Below are experts of layer 4 (counted from 0) of a mixture-of-experts language model. Rows are named router (the router's row for the expert), down (a neuron's output weights, with its number) and show model dimensions 0-79. Each number is 128 + 24 x the weight over its row's rms, rounded and kept within 0 to 255.
Before each expert's rows: "comes before" lists some tokens at least twice as common just after its tokens as in all text. This comes from a sample of Wikipedia text that the model never trained on. Tokens count by the router's weight.

# expert 7
comes before: " |", ".", ",", "–", ")", " to"
router [ 77 142 106 104 122 168 137 126 136 126 132 175 111 133 180 193 135 171 151 149 118  91 155 111 127 154 141 160 120 116 107 123  99 141 147 158 116  75  92 163 152 113 129 123  82 148  56 153 130 107 105 119 120 128 144 151  94 115 105 108 129 129 146 131 142 123 131 115 126 139 102 145 133 191 162 103 118  85 120 154]
down0 [116 110 189 168  97 158 156 108 145 149 125 114 118 104 141 151 140 107  94 162 136 119 100 107 177 140  92 106 141 149 119 135 102 114 111 182 144 138 108  94 103 156 139 143 131 136 105 104 134 138 135 121 116 146 109 139 112 112 108 128  83 133 131 154 115 146 164 149 131 110  84 168 131 113 131 190 139 101 168 127]
down1 [119  85 145 111 124 124  93 127  89 160 112 139 141  73  98 173 159 121  74 140 149 126 111 147 135 115 120 121 122 127 143 113 111 147 131 107 129 156 150 100 138 104 108 124 143 134 168 145 120 136 102  88 210 164 101 143 127 129 119 138 129 125 124 178 133 111 152 126 104 121 118 155 123 130 130 139 156 154 126 110]
down2 [140 130 116 149  82  88 107  87 145  96 117 109 164 104 156 113 142  99  78 118 133 147 103 163 183 117 147 145 108 138 114  92 160 107 149 115 144 133 113 114 139 107 110 141 130 140  98 115 145 119 115 160  86 134 121 151 113 127 136 122 164  96 131 171 141 136 145 107 150 106 162 124 141 128 105 113 165  90 122 114]
down3 [134 119 118 121 114 122 138 149 122 109 162 103 130 126 135 153 140 107 149 108  94 128 164 131 102  89  90 144 165 124 156 141 147 155 128 108  89 173 118 129 172 182 104 145 123 129  99 114 167  93 119 141 118 139 140 117 185  97 114 107 113 113 110 109 130  87 106 193 106 167 102 117 139 138 123 114 137 125 124 139]
down4 [162 140 110 127 101 149 173 155  89 144  88 158 131 143  95  86  93 151 169 142 128 142 143 126 103  90 128 105 102 145 109 158 141 101 103 106 148 158 116 128 132 140 104 154 137 136 118 110 110 103 137 136 108 143 140 136 150 119 204 100  91 126 119 141 120 145 156  98 126  67 113 125 137 104 173 156 125 125 111 147]
down5 [112 146  71 127 106 115 158 133 129 102 150 161 133 140 223 136 112 141 141 134 104 137 138  98  88 131 133 140 129 159 107 140 123 137 127 119 108 112 137 161 166 112 122 137 105 117 102 112 157 123 115  72 180 155  93 138 110 108 135 156 153 136 101  97 167 124 123 119 104  98 124 128 108 120  93 117 109 108 134 133]
down6 [112 116 120 155 121 110 110 123 132 123 120 173 124  89  95 112 125 110 143 117 106 108 143 132 112 131 111 154 149 148  85 114 129 100 141 143 129 116 112  80  94 154 126 104 180 104 119 105 133 138 155 145 114 143 140 132 136 155 109 113  89 154 118 137 138 125  92 135 112 136  97 173 111 103  91 152 133 156 129 167]
down7 [161 101 138 124 130 136 121 144 142 159 130 135 148 150 162 125 125 136  88 123 123 154 139 145 127 106  92 140 126 154 146 145 135 112 107 108 135 124 105 135 161 110 152 132 125 136  63 140 132 132 123 139 141 128 112  85  98 159  72 152 121 114 170 145 140 132 180 124 154  90  99 138 165 148  87 124 109 178 103 148]
down8 [109 141 138 119  69  99 145  97 128 133 117 153 140 125 136 106 126 166 107 135 104  99 147 157 110 106 107  98 128 130 102 146 185  93 124 140  92 151  66 132 114 127 170 105 144 124 159 151 110 134 152 157  74 144 120 132  93 163 115 135 143  99 125 189 141  91 100 128 126 153 109 138 113 182 175 109 127 132 100 131]
down9 [112 176 108 126 147 150 135 109 113  90 153 110 139  90 126 125 149 134 141 125 114  80 137 123 182 150 144 131 153 100 131 117 124 113 132 119 133 161 151 111 154 108 137 110 140 108 128 136 118 134  87 141 125 118 129 162 152 153 161 152 109 164  92 121  87 124 125  67 141 119 143 125 175  97 139 125 133 113 178 111]
down10 [118 175 113 145  76 177 116 111 145 130 127 150 155 148 174 124  92 161 100 149  94 170 140 109 127 114 127 119 114 182 135 154 165 159 139 131 118 132 115 128 142 171 138 121 140 110  95 127  91 151  61 140 173  96 129 150 158 149  91 127  83 128 102 112 149  97 145 146 115 156 149 116 139 131 154 127 132 129 128 144]
down11 [147 129 126 169 133 131 112 147 117 117 120 117 123  81 101  88 109 147 126 121 123 166 100 120 139  89 131 128 124 142 131 114 109 165 137 119 136 162 159 114 162 103 161 118 103 185 144 106 105 102 126 105 102 120 113 167 139 152 112  95 161 101 151 129 190 111 103 164 138 148 105 145  89 100 163 138 151 139 106 103]
down12 [115  94 111 111 172 122 104 124 155 139 131 136 150 122 108 114 170 124  99 163  79 106 126 119 113 158 120 142 139 143 164 137 147 103 114  89  95 159 115 135 134 107 145  95 135 135 127 134 114 129 144  94 146  84 145 121 112 140 119 126 114 156 149 141 106 120 132 138  88 121  73 105 146 147 139 132  90 108 140 124]
down13 [118 171 138 120 102 103  90 137 130  87 103 138 159 140 136 132  91 108 107 165 106 125 171 122 125 128 154  66 109 123 128 146 154  83 119 154 161 187 108 212 136 129  84 144 109 143 155 164 108 128 130  86 163 126 122 118 118 100 147 138 138  91  96  94 122 121 158 138 150 143 141 159 111 174 157 122 133 121 142 147]
down14 [102 131 161 188 140 125 105 126 144 131 107 134  87 152 130 158 124 150 162 166 122  80 148 178 124 120 162 136 121 122 156 112 162 152 138 115 127 165 123 164 127 125 214 141  94 126  92 116 123 147 117 128 145 125 102 146 161 101 168 179 115 141 132 140 133 134 125 132 100 100 155 112 119 155 115 119 130 129 176 125]
down15 [161 182 143 105 144 183 124 139 107 119 140 121 114 114 109  89  96 112 112 103 161 130 127 120 136 145 142 116  92 141 136 126 115 115 135 157 146 149 160 100 124 116  98 117 113 145 117 103 131 121 129  97 160 124 131 135 164 125 122 117 156 128 167 132 141 119 100 168 115 151  81 135 115 112 128  86 143 133 159 109]
down16 [127 101 115 142 126 141 161 141 148 130  92 152  76 152 130 145 106 135 124 107 119 164 145 107 145 145 135 163  84 139 110 136 136 116 143 130 100 127 103 177  96 191 125 167 144 140 104  99 134 151 114 178  92 125 111 131 133 108 174 149 173 136 103 122 138 153 131 124 136 120 122 165 113 154 137 132 102 104 112 185]
down17 [ 79 139 105 107  80 158 153 153 145 128 160 127  98 123  94 100 103 126 166  66 153 160  92  89 138 147 122 113 136 124 125 141 135  97 139 150  96 114 157  97  94 133 138 169 138  93 155 101 117 105 137 143 138  88 119 151  83 113 152 109 152 103 115 114 130 118 100  66 158 107  94 124  93 118 105 127 156 119  87 168]
down18 [138  80 166 121 171 110 171 155 120 134 123 149 149 167 143 156 113 141 127 140 166 167 117 166  76 149 112 132 140 157 125 159 134 126 182 118 132 119 124 146  95 103 114 182 132 140 142 123 149 123 119 123 120 145 156 118 112 135 153 159 109 152 171  88 100 140 160 125 126 141 104 144 139 136 117 124  92 138 150 137]
down19 [133  95 155 157 116 118 147 142 150 104  98 121 127 116 112 150 128  95  75  98 133 122 129 142 142 148 124 126 212 131 129 121 115 160 163 132 167 144 109 158  70 111 120 118 131 119 136  97 104  88 130 133 113 142 129 126 136 104 194 152 169 109 168 124 123  89 125 140 173 149 141 176 112 112 155 102 138  81 102 134]
down20 [143 144 155 137 160 113 133 124 140 105 148  55 155 129 133 161 121 134 142 114  94 159  99  82 109 131 120 136 131 153 170 113 119 167  90  96 131 103 139 120  85 132 127  98 164 110 123 142 134 152  95 166 129 147 149 124 180 128 117 159  91  83 104 126  84 112 126 149  77  75 190 108 151 127 109 120 124 123 124 116]
down21 [109 133 130 122 141 147 136 125 117 112 138  77 125 146 156 143 151 123 135  72 125 187 157 125 108 162 130 129 120 168 130 133 164 141 123 109 126 101 115 124 100 167 121 122  97 157  79  89 152 139 120 115 110 132 161  66 145 125 162 138 179  85 110 134 100 115 114 142 109 111 114 115 101 155  59 146  95 143 124 149]
down22 [119 132 139 135 122 115 127 125 125 117 117 113 133 145 103 111  71  80 128 145 154  84 123 168 155 151 142 174  83 160  90 131 133 161 104  98 127 152 139  97 117 117 150 130 126 132 117 124 139 162 117 155 164 123 139 130 127 129 121 141 131 144 129  86 141  95 139 123 156 164 114 120 137 136 141 107 108 124 111 138]
down23 [123 122  90 150 128  96 142 104  97 155 126 141  84 138 113 112 106 141 142 118 169 158 155 115 136 117 101 141 122 111 156 121 132 137  88 115 114 108 170 149 133  99 118 139 172 119 140  92 135 110 130 140 122 115 155 117 148 166 187 128  92  98 147 149 173 158  91 138 134 106 136 129 115 106 110 129 118 117 109 201]
down24 [155 114  58 115 106 177 135 134 143  93 152 166  82 112 104 108 110 108  72 158 139 112 123 128 137 134 138 147 111 115 100 127 119 120 128 136 113 131 145 141 111 149 147 123 121  92  98 122  82 143 108 100 108 125 100 135 174 101 134 136 143 167  70 125 116 109 130 157 128 135 137  81 136 129 146 190 113 118 123 166]
down25 [124 107 108 137 126 135 116 148 131 144 137 134 146 142 129  84  66 175 139 150  99 127 100 104 114  84  77 108  81 138 137 106 123 142 150 118 108 132 128 108 120 115 165 141 169 177 154 123 101 124 104 149 133  94 128 140 142 119 144  81 103 155 123 150 111 133  77 144 124 146  99 121 108 160 120  84 129  97 123 121]
down26 [108 163 129 136 115 155 114 139 176 180 104 109 112  89  97 117 168 107 156  84 141  93 109 109 156 133 153 132 171 101 135 140 147 125 128  90 131 133 144 144 105 136 177 110 170 134 115 127 134 105 148 136 137  97 157 162  93 152  92 155  87 123 133 138 117 156 164 124 138 154 110 158 118 121 118 136 162 108 132 141]
down27 [106 139 152 158 125 150 157 186 139 144 109 168 137 174 114  84 130 158 115 123 156 134 134 159 139 121 147 150 114 152  75 140  77  91 138 168 135 117 125 151 147 126 103 142 126 142 121 108 104 113 160 185  92 116 135 135 130 154  86 155 132 148 125 147 119 144 167 122 134 140 106 157 153 108 162 114  89 150 141 170]

# expert 5
comes before: "\n", " ", " The", " 0", " He", " In"
router [111 128 130 130 101 105 125 133 128 125 148 144 120 134 129 165 130 110 157 132  84 128 127 139 123 107 124 125 120 165 162 152 142 148 159 159 161 127 158  78 154 148  93 101  94 134 146 147 121 121 124 112 138 131 163  76 116 106 110 125 145 127 131 121 145 136  67 101  82 164  75 128 124  93 119 143 146 160 130 153]
down0 [161 126 154 155 140 154 160 135 160 123 125 154 108 103 132 150 141 133 108 119 125 117  85  66 113  87  64 129 118  94 131 115 132 169 113 128 117 151 123 137 161  84 156 113 104 156 174 142 112 161 108  87 143 158 160 147  79 124 159  99  89 121  94 117 127 156 125 113 128 151 122  94 103 106 178 108 125 138 101 129]
down1 [102 142 146 102 106 166 131 159 110  95  86 100 115 151 142 138 129 139 104 128 122 116 135 122 111 137 144 169 109  96 204 110  94 102 186 126 130 167 146 151 147 101 131 158 159 113 132  92 147 147 128 141 134 146 118 137 116 112  88 131 155 145 131 133 145  78 127 118 142 145 136  85 139  92 111 110 146  69 101 137]
down2 [104 130  75 118 147 136 137 140 108 157 126 151 109 170 122 118 130 132 123 150  88 114 112 158 113 164 162 128 119 110  90 121 105 104 148 137  93 116 115 146 135 171  96 160 134 111 105 150 106 163 124 148 155 126 121 120 142  90 129 138 112 129 153 140 173 124 147 108 134 132 118 166 144 133  98  77 135 160 137 128]
down3 [ 90 160 118 132 150 119 134 180 152 139 145 130 165 106 174 160 135 148 100 186  90 151 111 124 153  95 130 153 131 126 136 132 132 128 104 120 131 137  99  93  96 125 146 153 143 188 169 163 113 107  83 109 140 120 111 132 148 129 145 112 159 127 149 145 105 131 131 159 129 131 132 126 113 140 125  97 138 121 146  87]
down4 [103  89 154 101 108 125 143 152 113 190 152 139 100 141 159 108 157 157 112 116 108 116 125 123 120 143 120 110 133 159 113 131 139 117 151 155 121 120 178 114 136 139 144 138  88 160 161 140  94  66 160 128 164 138 158 140 132 132 122 175 145 100 119 138 172 112  98 119 138 131  96 183 138 115 123 138 110  83 150 123]
down5 [175 151 109 168 167  90 138 138 132 138 126 126 106 177 101  98  94 173 147 163  90 126 127 154 145 110 139  91 135 108 123 113 164 130  86 165 105 167 170  83 119  88 130 103 146  86 116 124 153 122 139 154 157 154 102  97 136 135 111 124 124  97 130 114 136 134 143 155 147 132  80 122 121 132 139 169 147 103 147 121]
down6 [164 100 104 164  89 151 149  88 110 133 101 109  95  76 108 139  97 107 108 135 108 136 113 150 106 108 121 180 125  87 118 172 103 107 110 159 128 146 105 138 146 117 147 155 147 129 151 126 121 163 137 103 146 146 127 139  95 103 129 125  97 128  96 155 116  66 131 127  99 139 139 133 125 144 123 153 115 133 143 140]
down7 [126 150 128 168 149 119 109 136 116 127 121 136 111 111 129 103 112 107  92  91 146 141 140 121  74 163 111 143 127 114  82 102  92 120 131  89 120 108 151 119 136 162  97 124 169 125 105 149 151 131 123 170 166 141 131 131 104 132 109 150 128  85 143 120  92 152 163 158 137 150 102 128 130 152 103 104  92 132 119 124]
down8 [127 155 129 153  99 111 102 104 123 136 122 145 108 100 140 145 152 163 173 174 117 199 134 160 184 146 136  84 168 160 127 132 133 155 109 119 131 128 144 111  53  84 128 162 107 170 141 137  95 149 133 132 100  94 123 154 104 115 117 131 124 117 130 149 104 166 115 144 120 119  94 116 113 134 149 137  82 130 159 147]
down9 [108 130 190 176 131 141 165 143 144  91 152 105 131 155 105  87 101 152 160 157 145 129 123 165 103 138 137 124 159 130 143  73 129 117 168 120 126 126 142 128 134 182 152 135 134 122 104  88 118 112 154 101 125 153  75  96 116 144 155 108 119 121 142 155 134 128 106 150  87 118  94 120 155 134 153 130 101 147 152 116]
down10 [122 116 129 141 158 149 148  65 153 108 143 125  99 129 111 126 111 101 114 131  95 150  95 149  97 103  87 131  96 149 159 141 149 102 143 177 125  93 153 133  86 126 100 165 163 127 135 145 100 153 110 139 159 125 158 167 143 117 124 103 195 129 132 155  92 121 126  87 120 119 121 130  89 111 140  91 131 140 102 106]
down11 [ 59 128 121 145 115 114 134 114 129 141 142 135 138 150 112  73 107 125 148 145 169 104 115 138  88 132 160 106 170  97 154 107 116 118 125 121 110 135 115 112 130 150  86 182 102 159 158 125 111 163 138 163 113 116 195 108 119 116 178 130 132 112  86 139 116 159 108 140 128 152  93 147  93 128 111 111  95 138 145  84]
down12 [138 162 134 110 110  90 105 109 115 110 106  81 150  76 150 132 149 146 124 151  99 127 139 108 135 111 136 151 131 130 150 138 165 119 172  64 129 157 112 124 153 157 161 154 101 140 129 123 144 140 119 139 162 159 125 134 114  98 155  83 138 130 160 121 175 108 183 129  98 100 114 145 143 112 164 160 134 153 130 137]
down13 [128 110 158 131  86 102 112 113 131  93 147 130 152 126 156 163 144 130 101 187 126 159 119 157 135 131 106 140 121 143 117 149 129 122 121 107 171 149 122 145 140 127 134 126 154 161  88 150 132  79 168 146  97 138 123  55 135 143 135 125 146 119 124 138  90 133 136 150 160 136  69  88  56 144  59 112 124 134 117 130]
down14 [153 177 116 105 157 119  87  73 157 128 134 107 152 109 164 138 146 150 102 155 117 129 121 185 153 143 130 137 107 137 153  75 109 122 121 144 137 100 121 188 150 138 167 110  98 151 134 111 128 121 140 140 123 108 150  86 123 101  91 106 153 121  98 162 144 115 145 116 145 129 108 148 135 180 142 140 179 168 151 115]
down15 [144 119 106 183  88 125 128 173 136 139 106 132 135 133 110 108 125 116 114  89 158 139 110 140 111 153 107 152 129 101 122 151 119 142 169 103 126 192 131 116 115 127 113 155 106 132 116 144 105  85 118 165 120 101 118  81 135 126  88 159 138 164 152 128  88 117 111  96 121 116 172 128 117 116  99 179 157 116 122 125]
down16 [124 135 127  96 113 125 144 128 137  93 140 113 145 161 122 126 124 130 139  97 170 161  95 186 108 149 124 163 140  95 132 138 157 103 113 114 113 123 122 109 140 130 174 119 134 129 106 112 150 113 181 147 117 150  65 135 119 115 150 163 134 112 112 150 162 132 153 131 169 143 123 113 164 129 123 112 147 131 130  92]
down17 [166 167 102 133  79 108 167 142 159 138 104 100 152  99  95 105 137 144 110 154 141 185 115 116 130 154 147 132 165 130 141 134 122 135 183 114 122  95 124 129  75  86 124 137 134 159 121 137 125 145 144 119 108 104 110 105 131 140 180  84 144 111  96 120 115  78 139 145 137 124 159 133 108 137 191 106  91 155 111 123]
down18 [162 112  97  85 131 142 102 115 158 112 104 120 129 146 141 133 186 122 121 113 125 130 102 157 143 133 111 128 145 113 126 158 164 130 132 136 149 144 149 119  97 138 118 116  91 141 180  92 146 168 156 141 135 105 100  80 168 102 156 155 119 157  94 113 101 124 138 124 143 103 106 129 179 127 128 119 118 149 131 128]
down19 [119 123 109 128 110 137 138 145 143  94 119 117 139 121 131  92 140 112 149 137 164 103 108 128 158 181 123 137 112 138 114 126 124 118 100 122 133 177 212 160 168 114 139 116 120 163 147 111 111 132 147 160 101 119 130  88  78 138 122 148 140 136 111 116 159 124 161 111 138 143 123 142 147 113  77 126 106 121 154  76]
down20 [ 90 145 160 156  85 125 139 182 164 141 128 115 126 121 131 152 100 149 128 169 160 122 139 129  93 116  92 131 108 173 132 147 127 125 132 163 104 141 150 127 160 109 121 163 113 146 143 105 110 114 120 131  89  94 158 108  93  88 101 109 106 109 117 180 138 104 104 136 162 115 140 133 156 153 121 163 144 117 144 148]
down21 [159 163 150 177 137 112 131 124  94 165 138 156 122 156 117 116 134 118 146 130 129 138 117 144 116 122 154  73 123 188 134 160 133 148 170 141 120 120 143 106 152 131 119  96  80 164 128 107 198 168 173 103 134 145 148 127 108 119 108 163 167 127 149  99 136 127 123  83 129 164 135 117 167 155  85 120 146 110  91 104]
down22 [ 95 157 138 145 127  95  87 151 125 142 127 140 134 131 108 117 128 113 107 107 147 172 163 150 133 142  99  77 145 142 146 153 159 108 120 117  98 126 117 141 121 179  97 150 156  96 171 135 168 108 140 116 124 113 153 106 120  97 153  99 134 165 137  95 184 125 158 127 134 117 129 157 147  99 104 152 144 116 127 133]
down23 [149 147 139 116 143 137  96 131  77 139 132 114 128 176  94 175 154 140 118 138 163 167 147 132  97 145 124 152 130 134 101 134 157 140 161  97 170 162 113 175 137 102 163 117 141 120 142  80 118 147 116 142 102 112 120  91 126 114  82 143 120 138 154 121 139 132 136 117 108 132 135 111 142 149  97 107 145 119 143  96]
down24 [131 115 149 115 126 104 132 159 115  96 116 136 146 150 122 105  75 122  87 125 143 117 110 141 116 167 134  97 158 116 140 178 129 179  78 114 183 123 172 135 134 139 129  95  94 105 138 101 170 145 148 176 125 108 178 122 104 162 127 123 164 114 144 120 117  81 155 137 117 122 135 130 146 190 113 128 127  98 124 158]
down25 [140 122 128 148 195 137 120 180 140 137 126 123 154 100 107 117 151 123  95 127  88 113 117 135 106 122 133 139 129 115 136 112 136 162 128 149 190 168 111 124  46 124 111 128 140 120 128 122 134 102 160 144  89  97 134 141 130  96 119 142 147 148 153 177 149 128 135 128 173 161 136 123 125 161 127 120 140 100 152 122]
down26 [127 149 175 111 104 133 114 124 134 124 188 115 144 139 142 156 110 138 112 149 147 118 132 112 129 137 116 123 100  96 148 134 178 163 102 126 144 145 166 152 159 172 203 166 123 133 110 128 138 154 113 113 124 134 119 133 128 132 117 124 118 129 129 147 149  66  77 145 145 148 141 137 119 171 151 134 106 142  99 130]
down27 [145 120 160 120 110 118 116 108 131 146 139 127 103 133 101  84 103 135 112 136 149 114 113 128 116 152 124 136 128 123  75 150 126 119 127 154  73 151 125 190 119 129  88 167 124 112 134 138 116  99 129 104 118 115 104 109 120 159 141 130 140 109 112 118 137 120 134 109 133 158 145 145 139 111 126 123 110 168  72 171]

# expert 0
comes before: "\n", "|", "-", " ", ":", "=="
router [102 122 118  92 108 120 132 107 105 114 129  99 110 145 112 196 116 111 155 126 108 152 165 160  39 115 187 143 100 114 130 129 119 137 168 137 128 106 189 121 134 115 151 115 121 155 105 121  85  98 132 111  90 162  98 103 121 142 107 106 106 129 139 111 132 157 123 143 107 135 157 117 160 121 121 110 127 193 120 120]
down0 [119 165 137  97 142 156 151 123 124 109 114 155 121 147 140 102  93  86 134  68 130 176 139 115 120 134 181 120  84 125 103  87 145 111 133 129  72 116 139  82 157 120 171  88 150 139 158 128 104 144 137 119 122 126 136 137 133 180 158 117 112 144 126 119 153 146 125 169 162 155 101 111 128 154  99 132 128 125  90 117]
down1 [134 176  77 126 109  96 155 102  97 109 133 130 111  81 138 114 136  95 111  56 124 126 113 138 160 173 129  85 100 129 125 127 143 161 144 144 137 168 122 157 161  82 103 141 122 130 124 104 111 117 117 117 137 109 112 148  98  93 157 104 125 124 145 137 150 131 155 149 144 125 105  87 100 131 118 139 122  93 100 127]
down2 [166 113  90 127 112 139 165 126 132 157 102 147 168 135 136 151 151 172  92  96 118 106 114  95  75 132 164 135 104 116 150 130  62 168 133 126 162 135 112 112 162 138 150 100 139 144  98 156  81 137 120 142 131 140 104 173 101 100 180 109 140  90 155 104 138 136 118 151  83 115 142 127 155 171 153 116 160 142 131 122]
down3 [139 126 144 111 134 158 155 147 163 142  97  77 133 114 164 173 101 118 167 120  94 143  99 121 114 151 123 170 112  88 118 147 129 109 136 144 122 115 132 114 132 124 142 119  99 108 116 130 120 121 105 101 149 124 161  90 108  91 142 137 131 112 167 149 135 173 130 113 141 184 151 107 152 178  85 126 185 139 125 100]
down4 [123 124 173 115 122 127 122 120 121 131  89 125 128 123  90 115 103  92 103 102 161 102 134 100  89 132 166 157 152 132 188 172 133 154 113 170 173 116 175 123 129 115 143 136 103 123 169 166 105 156 140 135 171  98 148 180 120 119 140 121 135 124 152 110 158 124 157 125 139 112 141 124 142 174 141 163 164  92 123 129]
down5 [ 93 122 118 107  93 118 130 128 107  82 145 138 102 126  97 118 107 132  95 194  69 151  97 147 118 158  76 152  71 114 164 138 124 118 162 122  90 153 147 142 138 117 127 120 104  88 123 158  78  91 119 156 152 125 136 149 119 123 146 150 130 118 110 124 145 138 123 146 170 104 136  78 108 117 134 129 128 158 112 112]
down6 [ 87 167 135 130 125 125 172 139 130 102 111 169 152  55 180 122 123 119 146 105 115 136 104 139 146 111 169 134 104 155 152 123 127 132 134  99  99  84 154 114 133 161 114 165 165 130 144 147 103 133 126 187 123  84 105 119 111 120 136 163 120 134 148 148 151  82 121  92 110 111 126 141 151 118 114 108 142 161 124 146]
down7 [131 126 107 127 106 123  98 164 156 177 146 141 102 105 103 135 136 110 130 100 148 184 128 154 113 109 120  99 136 149 147 113 117 117 134 113 124  73 178 132 135  82 131 169 137 113  99 103 135 156 126 134 128 148 133 112 112 116 132 147 128 144 108 138 136 114 135 117 120  92 193 148 104 127 103 145 107 102 139 134]
down8 [132 163 127 102 154 137 134 179 122 108 129 111 143 127 140 155 125 106 167 147 127 104 171 185 166 126 115  82 113  99 136 100 160 111 177 130 109 147 100 127 116  88 169 120 153 168 101 188 122 149  86 113 118 125  91 153 150 114 133 155 109 159 132 154 143 134 135 105 111 129 118 116  92 148 121 108 159 146 124 125]
down9 [139 145 142 114 108 135  85  96 121 113 145 155 179 137 152  94 151 126 107 145  90  99 156  95 142 121 165  78 109 141 129 125 103 120 139  93 148  92 162 115 126 125 120 130 187 131 123 117 164 146 136 152  85 107 100 132 198 168 160 114 112 175 123 146 111 142 111 106 112 123 104 120 153  98 109 160 117 153 126 117]
down10 [107  97 117 159 140 103 137 110 135 121 101 122 158 118 100 160 117 117 169 133 108 121 162 136 159 141 151 118 140 132 161 107 107 116 119 130 163 130 159 123 139 145 135 167  99 162 140 127 155 137 147  76 134  98 160 152 131 152  95 130 110 103  95 100 138 126  85 129 151 117 143 122 134 114  91 118 106 113 186 109]
down11 [113 122 126 181 130 139 121 124 104  76 154 157 146 153 123 123 108 111 161 140 142 129 138 185 132 136 160 116 127  81 121 140 146 107 138 101 144 139 114 150 177 128 116 159  70 147 132 130 112  87 155 109 120  94  88  89  71 104  97 158 142 150 133 141 101 153 143 159 114 150 106 135 121 144  98  95 137 136 146  87]
down12 [100 129 123 150 137 110  80 119 128 143 120 149 148  82 138  99 117 143 141  84 140 144 103 155 113 143 131 135 131 142 118 105 150 140 135 129 127 125 169  99 143 125 116 128  68 150  87 105 169 142 146 135  92 141 113 104 126  98 102 110 100 160 140 108 125 109  91 122 155 138 167 164 100 137 150 100 136 103 164 129]
down13 [140 118 113 106 163 144 125  99 119 161 189 135 159 141 160 110  97 138  83 118 158 180 161 141  98 147 126 149 145 146 164 147 139 102 104 133 137 131  98 135 137 116 112 107 137 180 117 174 129 150 139 141 106  92 145 164 145  97 129 131  87 140 121 113 103 139  96  85 149 147 152  98 158 117 120  96 105 124 107 148]
down14 [118 136 113 112 119 119 124 167 164 171 128 134  98 161 142 158 108  84  45 121 130 107 124 148 126 111 140 128 130 154 131  65 123  89  91 149 116 127 133 116  86  94 109 130 100 166 167  79 159 118 124 134 116 134 160 146 122  86 143 146 152 131 141 126 120 131 124 190 122 140 130 113 137 128 101 107  93 155 117 105]
down15 [102 133 183 137 119 156 165  89 119 121 114 123 142  90 163 119 161 111 115 139  94 151 103 127 145 140 135 121 166  91 139 111 129 125 119 112 152 165 147 133 110 130 160 135 144 174 107 173 122 119 141 129  69 119 129 150 118 132 123 159  91 114 136 155  94  98 124 154 132 103 145 166 131 142 157 171 123 102 121 141]
down16 [135 161 112 107 123 163 104 131 111 119 136 146 140 130 161 134 140  80 118 108 146  98  81 125  84 125 121 176 148  97 109 130 131 121  91 119 113 111 128 122 145 171 152  79 107 118  94 140 102 114 126 110 173 144 110 117 151 131 138 155 159 137 146 114 144 161 130 103  90 131 195 103  98 163  95 157 150 114  96  99]
down17 [144 161  99 101 129 157 142 142 107 134 157 126  50 110 104 150 141 136 148 134 148 165 132 196 138 103 102 134 121 156 144 114 131 108 116 161 126 129 123 134 160 162 119 167 144 120 139  67 113 164 124 170 136  92 117 137 146 106 153 123 147 118 120 138 161  90 132 105 110 163 124 120 121 159 142 120  85 141 159 155]
down18 [154 123 137 122 133 145 141 145 125 107 130 100 140 153 106 100 130 143 132  79 118  89 154 120  64  93 137 152 109 118 131 164  95 155 132  97 111 160 133 128 149 133  83 107 107  66 124 185 116 163 123 113 157  97 120 114 108 173 103 103 178 153 116 161 133 129 172 141 147 119 137 169  76 128 126 106 106 150 105 153]
down19 [ 84 178 105 133 126 125 123 171 122 100 117 130  95 131 121 166 115 148 152 117  66 161 119 107 135  92 172 120  75 160  99 145 151 119 137  89 137 148 170 168 149 118 107 122  96 127 138 115  98 126  68 173 176 129 110 160 133 125 149 136 147 138 132 118 121 136 138 130 131 143  98 132 142 120 159 109 204 126 127 146]
down20 [127 135 135 121 130 126 116 103 178 112 126 141 133 160 140 158  97 121 160  71 144 147  91 121  82 128 132 147 144 148 137 128 135 118 114 140 124 125 126 127 164 104 111 136 124 120 151 121 111 126 143 146 134 155 147 113 131 142 136 162 117 112  83 127 177  97 116 151 130  91 134 129 109 103 174 118 122 118 133 104]
down21 [108 100 101 140 110  96 139 122 138 157 116 136 156 122 123 147 133 158 131  86 144 146 119 115  93 109 144 154 107 100 100 111 106 125 139 142 134  97 116  95 143 172 126  97 114 161 172 124 150 119 126 124 138 128 128 147 142 145 129 164 135 100 128 125 166 107 155 153 134 111 112  94 136 123 111 139 130 116 147 137]
down22 [129 142 109 134 120 112 121 138 112 186 145 127 103 122 147 116  81 102 125 110 118 131 114 129 126 154 153 140 144 139  87 144 123 153  98 165 137  94 132 118 101 132 167 158 182  80 127  50 148 153 128 153 105 112 110 114 137 113 162 131 122 118 170 128 108 128 154 110 126 105  99 141  93  78 117 171 117 122 115 150]
down23 [120 110 140  78 128 146 121 105 114  95 166 107 147 178 130  92 175 101 128 100 159 138 124 115 105 111 143 123 123 145 131 102  76 119 139 164 110 158 121  95 147 154 147 168 121 145 142 104 107 131 149  62 174 143 128 145 154 148 118 139 103 106 138 111 127 160 138 102 106 127 134 131 198 112 144 136 103 119 152  95]
down24 [144  93 123 104 127 131 176 135 146 129 123 114 142 134 122 125 146 129 144 103 141 127 138 123 143 175  97 174 164  81 112 133 116 117 113 117 161 159 150 135 147 111 156 155 164 123 129 155  94 107 125 177 122 162 137  99 125 145 158 133 117 136 135 122 159  96 160 123  67 141  94 100  96 172 105 163 139 164 134 126]
down25 [139 103  98 101  99 130 118 118  88 124 108 113 115 160 127 100 142 144  99 144 132  86 116 139 168  66 141 107  91 124  84 150 130 111  99 138 146 122 150 151 116 138 163 116  64 137 134 123 152 149 116 119 120  70  95 136 125 145  80 147 115  99 123 126 149 123 120 147 123  87 109 174 155 148 128 106 121 158 161 106]
down26 [126 173 147 134 146 142 150 118 142 152 130 126  59 126  77 139 128 107 167 131 138 143 146 103 118 105 106 201 154 151 122 125  92 160 112 104 177 159 101 151 158 129 157 124 154  95 146 137 130 122  99 149 187 114 163 170 122 114 140 126 119 142  80 137  98 131 137 145 157 131 160 107 112 122 121 104 134 166 121 119]
down27 [154 133 143 129  95 141 123 134  98 153 106 143 138 112 159 182 138 104 107 116 147 130 166 169  92 109 143 145  97 136 136 181 139  92 176  85 117 100  69  88 141 130 147  93 147 137 126 145 125 136 101 129 138 105 146  91 125 146 117 100 172 109 124 121 150 125  98 124 157 157 146  83 107 108 177  83 166 146 108 120]